Experts of a small language model.
Training: a variant of Muon for the experts, 440M tokens, 6711 steps.
Below are experts of layer 7 (counted from 0) of a mixture-of-experts language model. Rows are named router (the router's row for the expert), down (a neuron's output weights, with its number) and show model dimensions 0-159. Each number is 128 + 24 x the weight over its row's rms, rounded and kept within 0 to 255.
After each expert's rows: a language model's description of what the expert responds to; "comes before" lists some tokens at least twice as common just after its tokens as in all text. This comes from a sample of Wikipedia text that the model never trained on. Tokens count by the router's weight.

# expert 15
router [127 154 167 154 124 171  88 123 157 116  73 103 128 140  80 148 153 121  91 126 137 116 117  99 124 126 136 130 145  97 147 139 139 135 148 120 123 165  97 117 157  79 134 124 125 138 145 146 126 130 173  98 142 156 130 114 147 139 118  94 151 119 112 141 182 103 145 184 128 124 123 148 108 178 145 116 125 124 117 167 131 112  77 111 150  89 165 132  96 102 112 115 139 115 110 154 138 119 122 148 136 158 175  99 120 127 115 124  82 125 131 133  87 107 136  76 109  98 140 109  81 138 154 160 120 120 138 145 126 138  98 148  92 122 132 126 155 102 129 100 154  86 143 122 122 120 145 116 132 146 166  86  98 169 138 147 185 107 140 139]
down0 [105 151 126 120 103 168 101  97 147 135 110 139 114 113 140 125 159  87 121 108  97 111  89 100 128 118 155 131 142 105 126 125 124 135 105 127 166 142  70 114 146 118 120 177 148 108 136 114 110 123 113  80 115 148 149 112 108  92 106 135 124 169 114 112 128 148 116  95 132 146 144 112  90 151 105 174 110 107 134 158 115  98 131 112 120 103 122 123 157 140 123  97 123 107 146 141 116 119 138 152  90 120  95 102 131 156  96  93 122 149 131 167 146 116 115  84 101 126  96 115 110 165 173 124 103  96 125 124 148 151 152 136  94 114 118 171 168 156 189 103 139 114 127 173 160 136 136 114 149 144 128 134 140 139 122 114 153 150 141  34]
down1 [136 134 119 111  91 139 145 118 142 112 112 139 155 162 134 107  98 121 120 122 146 117 103  93 162 134 140 133 122 153 156 133  98 112 126 103 138 126 139 118 121 124 134 130  94 121 122 105 154 149 112 102  96 175  92 125 138 149 145 141 108 165 147 151 133 126 146 103 146 164  77 128 164 159 153 123 116  89  99 149 154 138 142 148 130 133 166 124 120 143 158 117 122 121  74 100 166 132 107 131 145 114 197 205 107 100 118 107 101 135 140 138 107 110 128 120 113 171 137 177 134  78 161 102 113 143  86 139  77 128 162 142 133  91  96 142 117 105 169 121 142 157 111 108 111  78 128  90 116 161 124 137 132 120 172 154 145 123 123 128]
It responds to: Nouns for people's roles, offices and family relations after the, a or his, e.g. politician, president, daughter, Prefect.
comes before: " of", "s", ",", " and", " in", " was"

# expert 7
router [112 141 142 160 119 125  91 113 168 120  87  96 127 125  55 146 139 135  60 157  97  97 114 114 105 122 126 153 145 124 145 153  77 158 138 133 121 121 123 134 147  99 119 129 111 183 133 123 134 115 153 109 137 140 136 126 150 158 112 115 150 125 130 154 134 133 165 164 122 143 128 155 116 160 123  75 117 129  83 127 131 107  74 147 152 109 164 137 124 109  92 114 143  79 105 159 111 118 103 141 199 185 164  85 122 100 139 115 104 132 143 107  89 132 133 109 105 131 131 140 108 133 140 147 119 136 119 147 115 141 104 159 112 113 128 119 142 114  93 129 156  96 125 104 115 140 154 154 128 169 152 127 135 163 129 139 149 112 134 172]
down0 [153 137 156 126  95 130 136 118 134 122 123 137 149 134 161 139 110  88 173 154 127 100 112 122 157 142 130 119 152 131 133 112 149 115 118 131 109 151 153 117 141 180 148 115 119 109 173 168 139 127 155 104 114 118 141 105 138 111 141 147 100 142 175 129 135 127 123 140 170  80 107 178  98 151 121 120 115  80 142 116 151 138 109 119 129 114 105 114 166 106  71 107  93 126 158 110 179 105 180 166 116 130 121  64 174 113 108 121 139 138  99  71 168  87  91 121 157  98 129 133 129 137 164 116 153 116 146 148 129 150 133  95 110 127 105 109 143 128 128  71 125 123 123 128 112 139 140 113  88 120 142 172 105 140 120 119 138 126  94 148]
down1 [141 164 177  83 116 111 129 136 135 127 130  95 139 128  90 141 106 137 148  92  87 111 154 151 142 153  82 125  91 100 123 108 109 137 138 161 140 146 115 154 159 110  85 121 140 133 156 147 155 154 122 155 132 114 142 151 129 132 162 126 110 149 125 108 110 116 104 129 122 124 121 177 141  98 127 129 154  73 141 102 121 118 140 139 147 164  96 163 119  98  94 127  84 150 128  96 150 138  88 133 138  91 125 122 161 139 138 138 121  97 147 164 122 117 135 125 130  94 139 153  74 138 170 139  84 141 152 131 136 138 143 119 126  80 136 129 101 106  56 162 102 108 138 135 166 138 125 157  96 161 107 148 179 114 110 162 128  95 138 124]
It responds to: Nouns for occupations and official bodies such as politician, professor, Council, Commission, plus word pieces completing verbs like defended and complimented.
comes before: ",", "s", ".", " of", " in", " and"

# expert 1
router [130 119 135 177 113 157 108 136 165  97 124  92 151 116  64 121 140 127  72 159 125 117 124 108 133 133 139 135 120 140 181 172 114 135  93 145 124  98 166 152 147 128 124 125 125 183 105 110 125  92 154 117 109 128 116 114 132 112 110 141 133 138 118 119 153 103 165 145 104 133 157 150 132 147 133  82 104 151  94 117 150 119  95 132 100 128 131 172 110 110  87 123 125  93 142 135  89  99 105  85 145 176 164 146 122 133 151 140 107  81 118 129 130 130 135 120 123 121 117 111 145 107 120 121 152 131 108 184 122 150 103 136 170 130 153 148 101 126  98 109 113 114 112  70 144 148 156 100 134 159 163 135 134 119  76 133 126 175 109 156]
down0 [115 110 140 136 135 122 156 168 125 132 129 150 125 147 138 126 188 126 142 114 103 128 191 127 141 122 122 104 112 126 125 147 139 118 144 174 100  89 141 116  87 117  95 104 147 143  96 105 116 171 137 170  94 133 126 176 115  98 130 149 145 123 112 134 113 100  95 115  82  89 102 165 123 141  88 146 142  92  92 153 113 103 127 176 169 144 165 120 140 123 127 140 157 141 117 112 105 114 123  97 108 145 141  99 110 141 149 117  97 131 100  98  98 101  88 166 158 112 137 143  93 157 166 149 116 145 105 136 118 118  84  96 126 126 107 108 166  86 162 148 150 162 105 120 100  99 157 139 138 149 147 137 106 135 141 149 164 108 114 120]
down1 [155 144  92 117 131 117 121  96 111 106 142 164 127 138 186 171 104  81 126 183 162 154 150 105 126 149 100 194 138 143  81 130 110 105 128 125 122 133 122 136  95 131 112  86 110  92 115 152 105 114 130 143 128 134 110 144 111 146 118 145 130 132 101 122 129 130 108 120 148 122 137 101 114 122 142 155 111 120 135 138 159 140 125 108 125 117 130  85 114 140 158 118 107 175 187 118 133  97 120 137 111 117 106 120 126 158 126 117 123  96 101 120 103 155 167 138 124 159 138 136 106 184 138 108 112 107 123 124 113 169 110 150  63 136 146 119 104 114 146 186 100 138 210 137 149 139 154 132 115 158 107 119 133 146 107 111 135 166 102 146]
It responds to: Syllables and word pieces inside foreign names and places (Persian, Chinese, Arabic), and common English surnames like Singh, Adams, Wright.
comes before: " |", ",", " (", "i", "k", "n"

# expert 22
router [128 111 141 177 101 157 124 131 126 136 102  95 136 115 183 127 128 115  90 138 109 106 110  52  99 133 119 136 128 109 133 143 107 148 144  75 130 153 133 148 141 117 119 119 116 171 179 119 128 108 151 131 112 130 122  97 151 144  97  78 126 116 142 136 138 133 148 134 106  89 127 160 161 151 127 130 100 134 118 174 142  93 125  81 162 122 110 158 110  93 146 140 102  99  92 128 127 124 135  98 164 154 155 137 113 103 135 142 131  96 159 103  51  86 122 114 134 182 133 100 131 128 141 133 104 144 118 149 127 163 106 137 123  93 123 146 137 134 130 136 123 127 154 117 139 145 141 102 143 153 166 163 130 152 100 158 110 154  80 156]
down0 [155  87 141 135 123  91 104  84 154 153 168 155 114 128 112 152 171 111 159  95 132  80  92 141 115 147 142 107 129 159 137 137  94  96 141 174 167 132 117 103 120 126 127 151 134 110 163 120 149 127 114 122 135 134 158 110 133 149  94 168 100 134 129 130 155  94 142 109 111 154 146 128 150 133 137 142 141 147 150 144 140 122  74 168 105 116 148 150 102 144 119  90 159 127 141 153 111 125 207  97  88 139  91 111 142 124  86 102 109 135 139 113 125 116 137 110 124 113 141 142 122  93 114 159 138 125 149 133 150 156 175  94 121 167 149 170 155 125 156 136 140 131 136 128  92 128  82 103 105 127  94 103 147 109 141 113 143 156 106  86]
down1 [119 103 108 137 142 100 127 146 146 128 141 118 120 170 144 103 125 105 125 118 166  55 117 129 150  91 173 143 129 117 146 122 153 111 119 133  92 119 146 140 188 115 122 133 102  70 118 143  77  89  99 107 100 147  97 166 134 126 127 109 148 178 122 117 130 134 142 100 166 104  95  92  80 163 146 134 150 172 153 191 113 135 132 138 106 106 145 149 172 125 172 106 128 163 114 139 129 127 159 128 121  88 120 101 137 137 171 124  98 112 118 137 121 136 103 168 115 113 133 137 130 136 145 139 133 110 142 134 117 112 137 109 146 126 114 123 126 117 124  97 118 136 156 121 117 103 121 142 157 141  65 168 144 115 127 165 141 127 169 160]
It responds to: Prepositions such as of, by and for after participles, plus letters in infobox field labels and identifiers, such as MPS, CAS, DST.
comes before: " the", "S", " a", ":", "on", "The"

# expert 19
router [126 103 153 141 108 156 100  99 148 112 118 131 118 131 146 137 152 142 102 142 129  85 138 130 101  80 130 146 132 114 132 129 145 139 134 116  86 132  98 161 197 121 108 101 100 172 159 122  97 121 152 121 136 165 130 111 158 138 145  98 111 101 145 135 167  97 132 148 174  99 100 127 176 142 177 130 106 109  90 136 139 137  87  82 138  93 151 166 115 124 132 124 150 115 125 180 129 101 186 122 116 150 129 150 151 135 147 166 136 124 129 107  92  98  97 117 143 127 132 127 132  88 137 148 132 135 151 122 105 150  85 148 119 125 143 121  82 143 131 142 150 106  92 126 174 101 116  93 103 126 188 110 109 124 131 114 146 148 119 157]
down0 [174 102 128 144 141 149 151 109 122 112  48 175 137 128 142 133 140  99 122 134 120 168 115 143 115 149 163 132 144  97 167 116 105 123 145  94 151 113 109 127  74 162 138 119 152 102 103 124  88  94 138 131 179 148 113 183 119 127 136 157 120 120 106 146 126 119 135 142 143 131 150 115  99 115 161 150 134 104 155 164  86 103 119 147 124 104 147 126  87 165 125 143 106 168 136 130 138 110  95 105 151  89 153 120 112 141 122 135 117 122 124 162 165 125 112  63 157 103 142 111 111 137 129  73 103 145 114 130 153 117 143 118 128 141 173 133  92 110 120 143 113 151 118 136 160 173  98 135 116 108 119 166 116  99 122 171 133 136 148 138]
down1 [ 89  98 137 162 100 139 106 107 131  96 169 101  94 155 108  91 146 136 168 115 126 138 124 145 123 146 113 149 125 143 143 148 138 167 129 123 106 122 138 132 128 121 132 124 151  98  89 118 127 151 150 101  95 111 143 134 115 159  98 115 174 118 123 205 165 149 129 137 117 141 142 120 142 121 108 144 156 162 143 132 126 148 116 168 168 128 111 130 135 110  70 129 135 118 116 167 129  86 130 173 105 120 124 135 146 129 110  74 119 137 148 144  86 123 119 159 105  98 131 158 132 126 128 148 167 130 109 114 130  64 154 107 128 142 162 119 106 112 124 106 132 135 116  92 101 128  51 180 123 101 141 159 132 116 158 129 112 115 160 159]
It responds to: Number tokens, especially the century part of years (18 in 1861, 15 in 1570), round amounts like 200 or 500, and counts.
comes before: ".", ",", "0", ")", "%", " years"

# expert 2
router [ 90 148 131 168 149 101 124 105 144 147 167  87 189  91  99 136 126 126 126 137  88 117 144  85  98 179 156 107 136  82 135 163 127 132 178 112 129 107 129 147 128 103  98 134 112 146 146  88 124  94 103  92 124 144 143  91 149 118 131 148 113 102 123 106 176 103 140 163 155 111 142 164 150 158 147 122 115 138 131 128 107 146 113 106 138 135 145 154 112 102  84 142 127 102 108  90 133 107 134 134 132 150 138 147 135 124 123 150 100  87 156  67  88 144 136 122 111 111 152 128 140 115 128 142 156 142 129 145 109 167 101 159 153 119 141  81  96 130 124 118 105 123 158 113 167 123 127  94 120 149 134 127 170 118 112 121 151 183 123 149]
down0 [116 103 106 135 123 174 139 145 135 170 171 135  93 161 121 111 136  91 112 116 150 145 145 129 123 172 135 111  90 143 157 151 149 155 111 150 157 152 116 169 141 138 150 105 178 150 108 152  93 148 180  87 113 123 101 137 111 113 131 140 145 125 110 110 123 127  64 174 129 113  89 148 169 138  80 103 112  96 108  97 135 126 132 166 100  96 124 161 151 122 126 104 137 161 160 112 153 122 143 123 131  91 116 131 134 165 110 134  74  84 116  99 103  90 135 123 118 148 137 109 124  98 147 120 116 123 156 107 156 156 106 131 118 114 145  98 124 114 112 142  93 153 120 122 107 108  93 172 115 148 108 121 128 135 137 122 100  86 151 151]
down1 [ 77 125 112 111  91 158 150 123 153 130 174 146 141 136 112 157 131 110 114 176  87 136 116 141 118 151 141 158 131 170 118 133 170 174 133  88 123 122 131 122 131 133 146 142  96 123 110 133 142 142 119 137  80 112 152 136 170 157 100 130 124 156 136 136 118 148 100 111  93 101 139 188 122 110 122  87 171 124 175 130 142 129 147 147 151 162 149  85 121 168 151 131 129 115 165 170 136 182 105 115  73 121 106 173 131  82 148 127  96 105 124 137 138 157 138 118 154 106 102 117 125 106 111 131 126 149 129 105 131  97 106 138 103 123 116 104 159 107 119 103 129  97 104 127  96 144 116 125 135 149 135 120  85 150 168 156 151 143 110  96]
It responds to: Line breaks and list dashes in tables and lists, plus accented or diacritic letters in foreign names such as Ż, š, ñ, and ′ in coordinates.
comes before: "|", "=", "The", "In", "S", "N"

# expert 38
router [148 103 147 192  99 117 128  99 111 126 127 119 144 124 106 155 145 126  76 137 105 111 123  96 119 123 129  88 138  80 158 138 130 156 113 108 166 123 134 167 136 138 118 103  80 167 140 130 128  99 142 120 113 147  98 103 174 129 126 132 123 113 123 102 153 136 161 140 106 137 153 150 156 138 148 121 151 153  91 176 142 166 110 114 130 105 119 163 123 136  70 161 110  77 115 122 105 107 155 102 126 182 158 151  98 165 145 144 143 122 104 125 132 107 108 108 153 169 143 132  95 126 120 137 122 109 124 152 136 149 106 131 105 126 125 128 143 120 115  89 132 101  82 118 155 142 140  60 160 140 171 142 104 135 104 124 129 176 118 146]
down0 [104 114 132 108 118  90 136 151  86 150  85 133 135 135 148 130 140  79 153 128 140 130 140 186 121 112 140 135 100 160 175 120 122 103 151 130 138 122 130 109 129 105 133 178 125 130  66 102 116 116 130 127 102 128 119 121 167 151 130 116 146 113 129 107 100 156 133 191 144 110 166 146  90 132 100 122 123 118 122 142 123 152 137 101 115 158 143 124  82 146 114  91 106 148 108 109 113 130 131 157 190 124 124  93 118 130 163 119 216 107  80 148 111 112 145 108 135  98  91 124 141 144 154 162 120 175 105 103 122 115 176 147 118 145 112 149 116  96 119 158 141 146 117 138  91 134 140 104 120 126  92 140 129 157 121 132 105 123 146 133]
down1 [146  97 153 111 150  75  64 112 117 125 140 101  97 125  91 173 175 137 133 119 128 124 158 141  97 181 102 154  93 149 105 164 133 158 137 138 153  93 137 137 113  82 138 138 174 136 149 133 153 165 107 130  81  88 133 135 132 112 142 101 137 115 116 133 170 141 133  94 105 152 144 156  95 117 120 125 141 159 152 138 108 101 131 149 160 130 133 119 134 157 165 119  94 110 106  85 127 126 132 176 103 116 174 121 133 119 111 126 126 105 147 134 125 144 124  90 172 116 115 109  83 119 152 150 131  92 129 124 156 147 193 139 145 109  97  93 155 122 130 121 126 148 131 113 122  85 134 138 169 133 125 149 110 142 140 125 108 129 123 157]
It responds to: Digits and capital letters inside identifiers, chemical formulas, catalogue numbers and chess moves, as in C24H31N3O2, NP_0010, KH-8.
comes before: " |", ")", ";", "′", " (", "}"

# expert 59
router [154 122 163 154 116 176 104 111 137 106 133 123 154 168  63 140 132 143  77 145 113 107 108 111 134 122 122 131 130 123 140 151 133 131 134 132 121 154 132 140 155 113 101 132 110 162 134 109 117 110 177  85 115 160 137 122 135 141 134 113 149 118 142 164 172 138 139 160  97 129 164 162 106 171 130 100 120 176  77 155 144 147 126 106 162 117 152 154  90 108  92 131 124 122 108 143  95  92 118 125 127 170 141  88 133 151 145 165  90 128 129 134  80 125  92  93 116 119 122 107 105 145 128 131 123  91 109 108 123 148 128 162 109 115  99 157 142  83 128 100 143 109 109 100 111 109 172 127 138 149 183 103 117 181 126 125 135 161 121 140]
down0 [137 123 117 123 152 136 148 103 128 118  85 119 116 168 142 125 144 148 118 154 122 101 160 124 115 110 104 108 117 136 125 116 110 130 136 140 161 119 146 158 116 107  96 100  73 102 139 117 159 124 151 151 150 140  89 167  97 106 127  59 127 144  96  90 107 146 134 109 182 128 105 141 109 194 162 144 159 104 138 161 114 120  83 126 141 118 141 182 133 162 158 106 120 157 151 118 150 108 130 113 101 102 131 134 117 121  98 114  94 147 114 122 118 170 128 128 182 102 106 140 187 102 133 184 171 154  92 176 142 114 139 121 166 115 143 147 125 142 130 148 145 122 118 118  89 121 153 135 133  97 133 103 104 129 113 131 127 113 134 123]
down1 [110  91 136 139 115 116 147 118 131 140 158 103 113 128 145 104 131 101 138 112  76 155 140 122 139 151 139 135 110 127  86 116 129 120 120 135 109 157 139 107 106 107 141 164 116 164 133  99 157 139 138 108 126  93 127 122 162 141 159  97 141 127 123 125 115 109 120 167 179 117 150 164 155 128 110 159 125 125 106 100 144  95 129 124 134 159 173 158 110 149 143 107 153 172 100  69 108 126 173 119 118 118 110 146 147 107  67 152  99 133 120 139 144  76 115 131 152 167 119 126 146 184  90 165 127  91 141 143 117 139 176 128 143 178 132  91 121 145 161 144 110 129 108 100 129 175  95 144 114 134 154 124 133 123 147  95  97 136 178 135]
It responds to: Final words of institution and place names and closing brackets: Union, Hospital, Festival, Theatre, University, Connecticut, and ) after abbreviations.
comes before: ",", ".", " and", " (", " in", " of"

# expert 26
router [109 135 138 137 115 156 106 139 132 110  96  83 169 114 164 134 117 139  89 148 113 104 135 127 135 108 119 117 136 104 170 135 132 118 146  91 143 108  87 142 146 129  82 129 113 156 159 134 113  98 167 111 142 138 126 110 147 117 113  91 118 121 167 131 144 147 160 149 136  89 101 130 190 168 126 120 128 184 162 129 131 127  91 163 151  59 116 164  92  92 103 114 123 112 122 129 122 139  99 105 126 126 131 104 142 154 134 179  94 137 145 104 104 110 112  98 133 152 157  92  90 135 132 147 107 154 114 160 132 154 137 179 121 103 119 147 112 111 137 118 128 107 143  84 126 126 160 103 121 133 171 144 151 121  79 150 125 159  95 135]
down0 [149 122 102 108 119 113 140 132 138 119 153 106 131 149 104 131 129  89 126 101 181 124 136 104 135 140 131  96 171 108 121 138  97 144  74 121 172 153 157 151 148 158 118 150 109 127 111 116 122 103 102 132 123 187 152 128 156 130 149 161 145 118 102 131 151 119 164  99 139 151  87 151 148 153  79 105 139 122 131 129 128 138 106 104 144 162 139 114 166 146 136 140 136  94 143 163 133 100 131  64  99 161 141  85  91 107 119 114  95 116  88 137 110 106 127 125 139 145 147 145 121 131 127 102 158 150 152 105 141  89 107 117 158 128 138 136 128 125 138  94 106 182 161  89 131 106 139 160 112 188 133 149 117 121 119 149 141 103  63 145]
down1 [171 132 111 112 152 148 110 115 137 130 142 123  97 146 176 174 113 122 109 116 155 178 124 105 104 140  93 143 153 108 125 146 134 136 129 147 134 132  90 127  99 135 118 100 108 166 155 163 149  93 121 114 133 112 108 110 116 131 142 126 144 140  83 167 111 134 125 135 135 131 104  87 146  87 154  88 136 109 100 162  94 113 100 117 102  80 147 145 110 159 157 108  89 150 154  75 160 146 100 122 132 133 147 124 108 127 135 113 142 123 142  98 135 127 149 105 151 163 157 147 148 177 124 107 139 130  93 116 168 143 210 162 128 127 112 124 126 147  99 142 125 149 142 131 154 106 148 117 151 146 131 133 150  60 131 136 173 119 101 121]
It responds to: Prepositions, commas and articles, especially of after species in taxonomy stubs ("species of beetle"), plus with, by, at.
comes before: " the", " a", "The", " 0", " an", " its"

# expert 31
router [121 110 110 180 125 154 111 158 123 153 156 108 155 198 105 160 129 138 106 134  91  90 125  87  88  89 132 142 134 118 147 144 131 126 132 115 103  83 119 155 152 109 117 169 103 158 151 121 112  97 159 130 160 174 134 107 127 146 125 117 115  87 163 113 154  97 170 155 133 102 145 122 184 161 138 104 102 141  89 163 118 126 104 112 121 139 135 163 130 110 130 133 131  94 123 163  87 127 117 123 133 144 123 125 123 104 146 124 123 122 110 123 138 117 128  68 147 127 155 142 121  90 153 116 125 119 166 148  87 148 106 189 129 112 142 120 108 100 120 103 133 109 106  93 154 112 164 102 155 152 127 174 121 118 148 125 142 145 101 148]
down0 [105 166 130 123 163 107 142  76 133 103 142 119 152 173 149 136 113 116  89  89 111 122 115  97 110  85 126 138  86 116 121 121 148 111 137 135 118 127 163 114 139 132 122 154 143 136 139 124  97  88 141 167 119  89 148 137 148 140 116 154  93 120  69 166 124 113 108  93 113 138 127  98 158 126 150 149 107 145 101 112 113 156 141 151 128 147 135  95 158 120 152 104  91 137 130 138 141 133 130 131 124 156 143 173 108 129 150 165 113 118 179 140  97 160 163  89 131 105 130 128 159 155 159 120 104 119 146 125 102 108  85 142 108 144  96 177 145 100 115 155 100 119 114 164 162  99  65 171 144 124 119 114 121 106 120 132 119 173 122  96]
down1 [117 119 126 137 129 171 179 130 119 173 138 103 138 119 151 115 143 110 144 118 113 113  92 137 161 145 118 132 151 118 149  95 139 146 192 116  65 127 132 112 100 115 139 136 133 124 110 118 140 111 123 126  78 109 117 137 120 123 108 115 132 124 110 190 141 157 113 149 152 114 115 148  93  89 125 162 103 132 163 110  95 101 131 127 104 101 119 134 104 141 145 138 140 122  97 139 144 112 123  99 157 159 123 104 124 131 146  96 164 140 149 134 173 139 147 131 141 141  99 117 145  91 130  97 179  75 149 101 110 201 118 108 164 153 140 103 131 108 122 148 146  95 122 145 101 150 138  97 184 112  91  92 140 123 126 147 169 127 125 166]
It responds to: Year endings in birth–death ranges in biography openings, such as 17(85)–1853 and 18(53)–1920, plus given names like Albert and Alfred.
comes before: "-", ")", "–", " 18", " –", "In"

# expert 49
router [140 109 156 175 131 156 107 117 143 124 130 119 142 159  74 142 128 114  71 143 113 107 106  87 137 160 127 136 142 107 179 158 149 154 114 164 134 144 112 137 156 127 109 133 131 183 151 123 112 113 167 108 108 158 128 119 131 136 124 134 132 131 139 158 170 135 173 171 101 132 150 147 125 188 139 100 105 144  74 158 120 129  96 127 130 123 137 150 114 118 106 145 113 103 132 139 101 103  96 106 136 179 136 117 140 121 119 160  85 103 118 136 131 106 106 120 118  86 125 103  86 138 127 125 134  95 107 138 107 164 109 163 105 105 114 140 109  82 107 111 148 107  92 104 122 119 179 113 118 136 161 101 131 160 135 108 135 191 120 126]
down0 [170 150 121  94 124 120  87 139 152 144 118 136 112 147 178 106 138 122 112 118 131 146 140 107 145  95 137 160 147 121 129 145 141 143 140 129 114 108 125 168 107  86 147 112 117 136 111 133 120 141  91 113 142 115 156 137 145 116 102 164 117 106 146 126  90 114  77 130 136 114 147 118 109 139 139 132 140  72 152  98 118 118 130 122 155 143 148 132 157 120 113 167 173 157 142 125 119 137  97 129 173 156 112 137 110 128 105 142  86 128 165 129 110 118 119 184 114 164 112 110 141 141 128  57 145 139 114 126 128 119  77 149 156 154 127 102 133 109 100 172 112 112  96 151 115 134 212  72 121 107 159 119 127 122  86 116 110  98 104 165]
down1 [ 98 145 173 153  91 142 173 165 107  99 168 123 121 112 131 120 136  96 125 116 124 135 145  96 140 138 119 166 159 100 124 131 109 106 110 150 117 131 172 165 121  98 131 155 119  92 137 100 119 108 114 152 146  97 153 104 145 165 117 124 138 123 156 137 154 152 101 109 132 166  95 137 126 169  89 137 114 129 142 139 108 153 169 171 111 108 136 149 133 126 125 143 193 117 166 118 109 146 158 129 130 107  79 121  88 154 155 101  98 121  88 159 158 124 151 147 129 114 105  76 115 153 115 121 148 117 103 163 174 111  77 129 145 147  89 149 113 113 154 130 142 120 112 115 151 111 109 123 138 137 113 100 150 139 127 111 106  85  79 133]
It responds to: Final letter or syllable of a place or person name, as in Tuscany, Seattle, Chora, Fort Worth, before a comma or bracket.
comes before: ",", ".", " (", " and", "'", "n"

# expert 20
router [120 106 148 151 105 133 123 109 128 139 118 118 130  95  98  83 128 137  83 132 144  98 127  97 130 124 173 178 119 108 162 150 123 157 142 135 125 155 136 160 169 145 128  81 124 166 172 109 105 116 172 101 130 140 147 123 190 170 144 117 121 104 132 119 144 127 111 124 106 117 118 144 124 137 143 114  93 157 119 145 131 134 131 127 140  80 147 167  88 100  99 136 138 115 131 121 138  98 146  94 104 155 130 153 118 163 147 161 127  84 168 116  72 125 126  90 124 131 118 115 137  98 129 125 113 110 117 114 114 169  97 140 129 138  96 120 130 151 140 121 149  95 127 125 177  86 119  95 136 104 170 104 113 148 127 103 129 201 100 156]
down0 [184 118 118 122 122 129 120 114 185 180 128 136 100 129 110 118 123 107 129 120 115 139 157 108 133  97 127 109 100 130 155 103 162 131 137 154 113 172 134 145 115 139 127 179 122  97 117  97 140 140 164 115 154 122 116 118 149 164 137 152  81 136 130  82 149 118 119 189 121  99  78 119  88  93 130 131 187  73  91 107 117 177 106 161 118 141 141 131 101 107 187 129 148 152 106 148 127 145 115 134 108 117 100 141 127 130 138 158 105 108  87 152 172 130 120 133 124 122 123 153 149 122 132 181 134 139 180 130 131 123 123 152 120 117 155 115  97 148 153 102 114 107 160 153 114 115 110 102 156 125 131 123 121 126  93 135 154 114 108 136]
down1 [141 164 103 108 149 103 139 115 121 131 168 149  94 136  94 105 128 173 144 121  99 138 126 110 145 136 111 110 132  96 117 133 118 206 146 120 105 119 171 130  92 147 138 110 133 111 133 110 110 120 100 127 105  92 113 111 135 126 178 111 151 112 164 173 112 185 147 149 139 135 155 135 120  80 118 115 126 195 147 163 131  94 139  97 106 148 104 176 111 139 181 128 115 126 146 113 121 109 133 136 105 143  89 143 129 159 118 149 157 123 120 139 120 140 102 108 127 148 126 131 143 124 104 149  53 127 165 156 117 134 120 120 125 130 103 128 138 114 127 102 127 137 109 135 135 134  87 108 136 127 126 113 161 161 147  70 134 111 164  76]
It responds to: Single digits and round numbers inside figures such as percentages, money amounts, areas and dates, as in 49.3%, $1.95 million, 300.
comes before: ".", ",", "%", "°", "0", " million"

# expert 36
router [136 122 151 120 130 134  71  96 159 110  99  73 157 160  91 147 133 126  88 150 128  98 131 106 123 135 106 142 131 116 173 133  66 162 134 133 132 156 124 139 151  98 153 119 145 149  96 120 134 117 152 119 111 151 126  98 150 139 126 126 146 129 121 139 154 130 148 167  98 129 117 135 124 154 125  88 120 110  56 168 148 127  82 141 163 109 156 143 102 120  95  95 156 103 108 174 133  93 117 138 175 163 149 113 124 140 115 137 112 143 147 161  84 120 121 100 111 119 161 135  97 129 183 147 132 131 127 131 122 163 117 157  94 117 110 106 121 113 108 105 128 102 115 138 148 139 132 114 114 142 169 108 106 150 125 149 185  89 138 148]
down0 [130 133 142 117 137 107  95 174 115 148 134 100 119 156 133 147 153  95 130 116 137 105  84 160 128 158 117 132 112  98 103  93  99  80 166 133 121 152 105 151 120 121 111 105 145 138 126 137 117 171 107 151 141 120  72 136 124 148 148 128 155 131 148 158 130 130  79 122 141 120 103 123 114 125 132  99 126  83 164 115 131 125 129 150 135 120 159 102 117 132 132  92 123 165 147 117 127 139 157 176 101 170 128 119 117 156  93 155 145 102 127 140 125 139 121 113 101 132 121  78 100 103 155  88 164 136 146 122 102  97  85 118 104 131 117 150 177 124  99 136 140 159 181 164 128 101 134 143 124  96 165 115 131  61 160  71 129 133 160 126]
down1 [150 126 161 125 128 109 172 102  95 128  82 124 119 126 142 170  89 162 129 101 113 122 111 194 121 128 141 102  99 150 136 108 107 120 125 125 122 140 103 128 134 164  95 129 187 106 132  90  91 123 139 123 148 133 112 163 157 142 133  97  93 113  85 136 108 158 132 128 127 158 187 147 123 137 129 119 128 118 128  57 175 136 134 115 128 159 109 129 124 126 162 117 149 130 123 127 103 118 137 160  88 125 179 105 137 138 149 122 104 107 100 126 121 173 145 106 162 128 146 106 117 132 169 123 116 135  88 147 108 136 159 132 159 138 111 115 114 118 109 130 137  87 110 111 183 128 136 141 102  91 103 168 148 163 137 140 101 137 110  82]
It responds to: Common nouns or their final pieces after an article, such as film, war, theme, t(ale)nt, tre(asure)r.
comes before: "s", " of", ",", ".", "\"", "ing"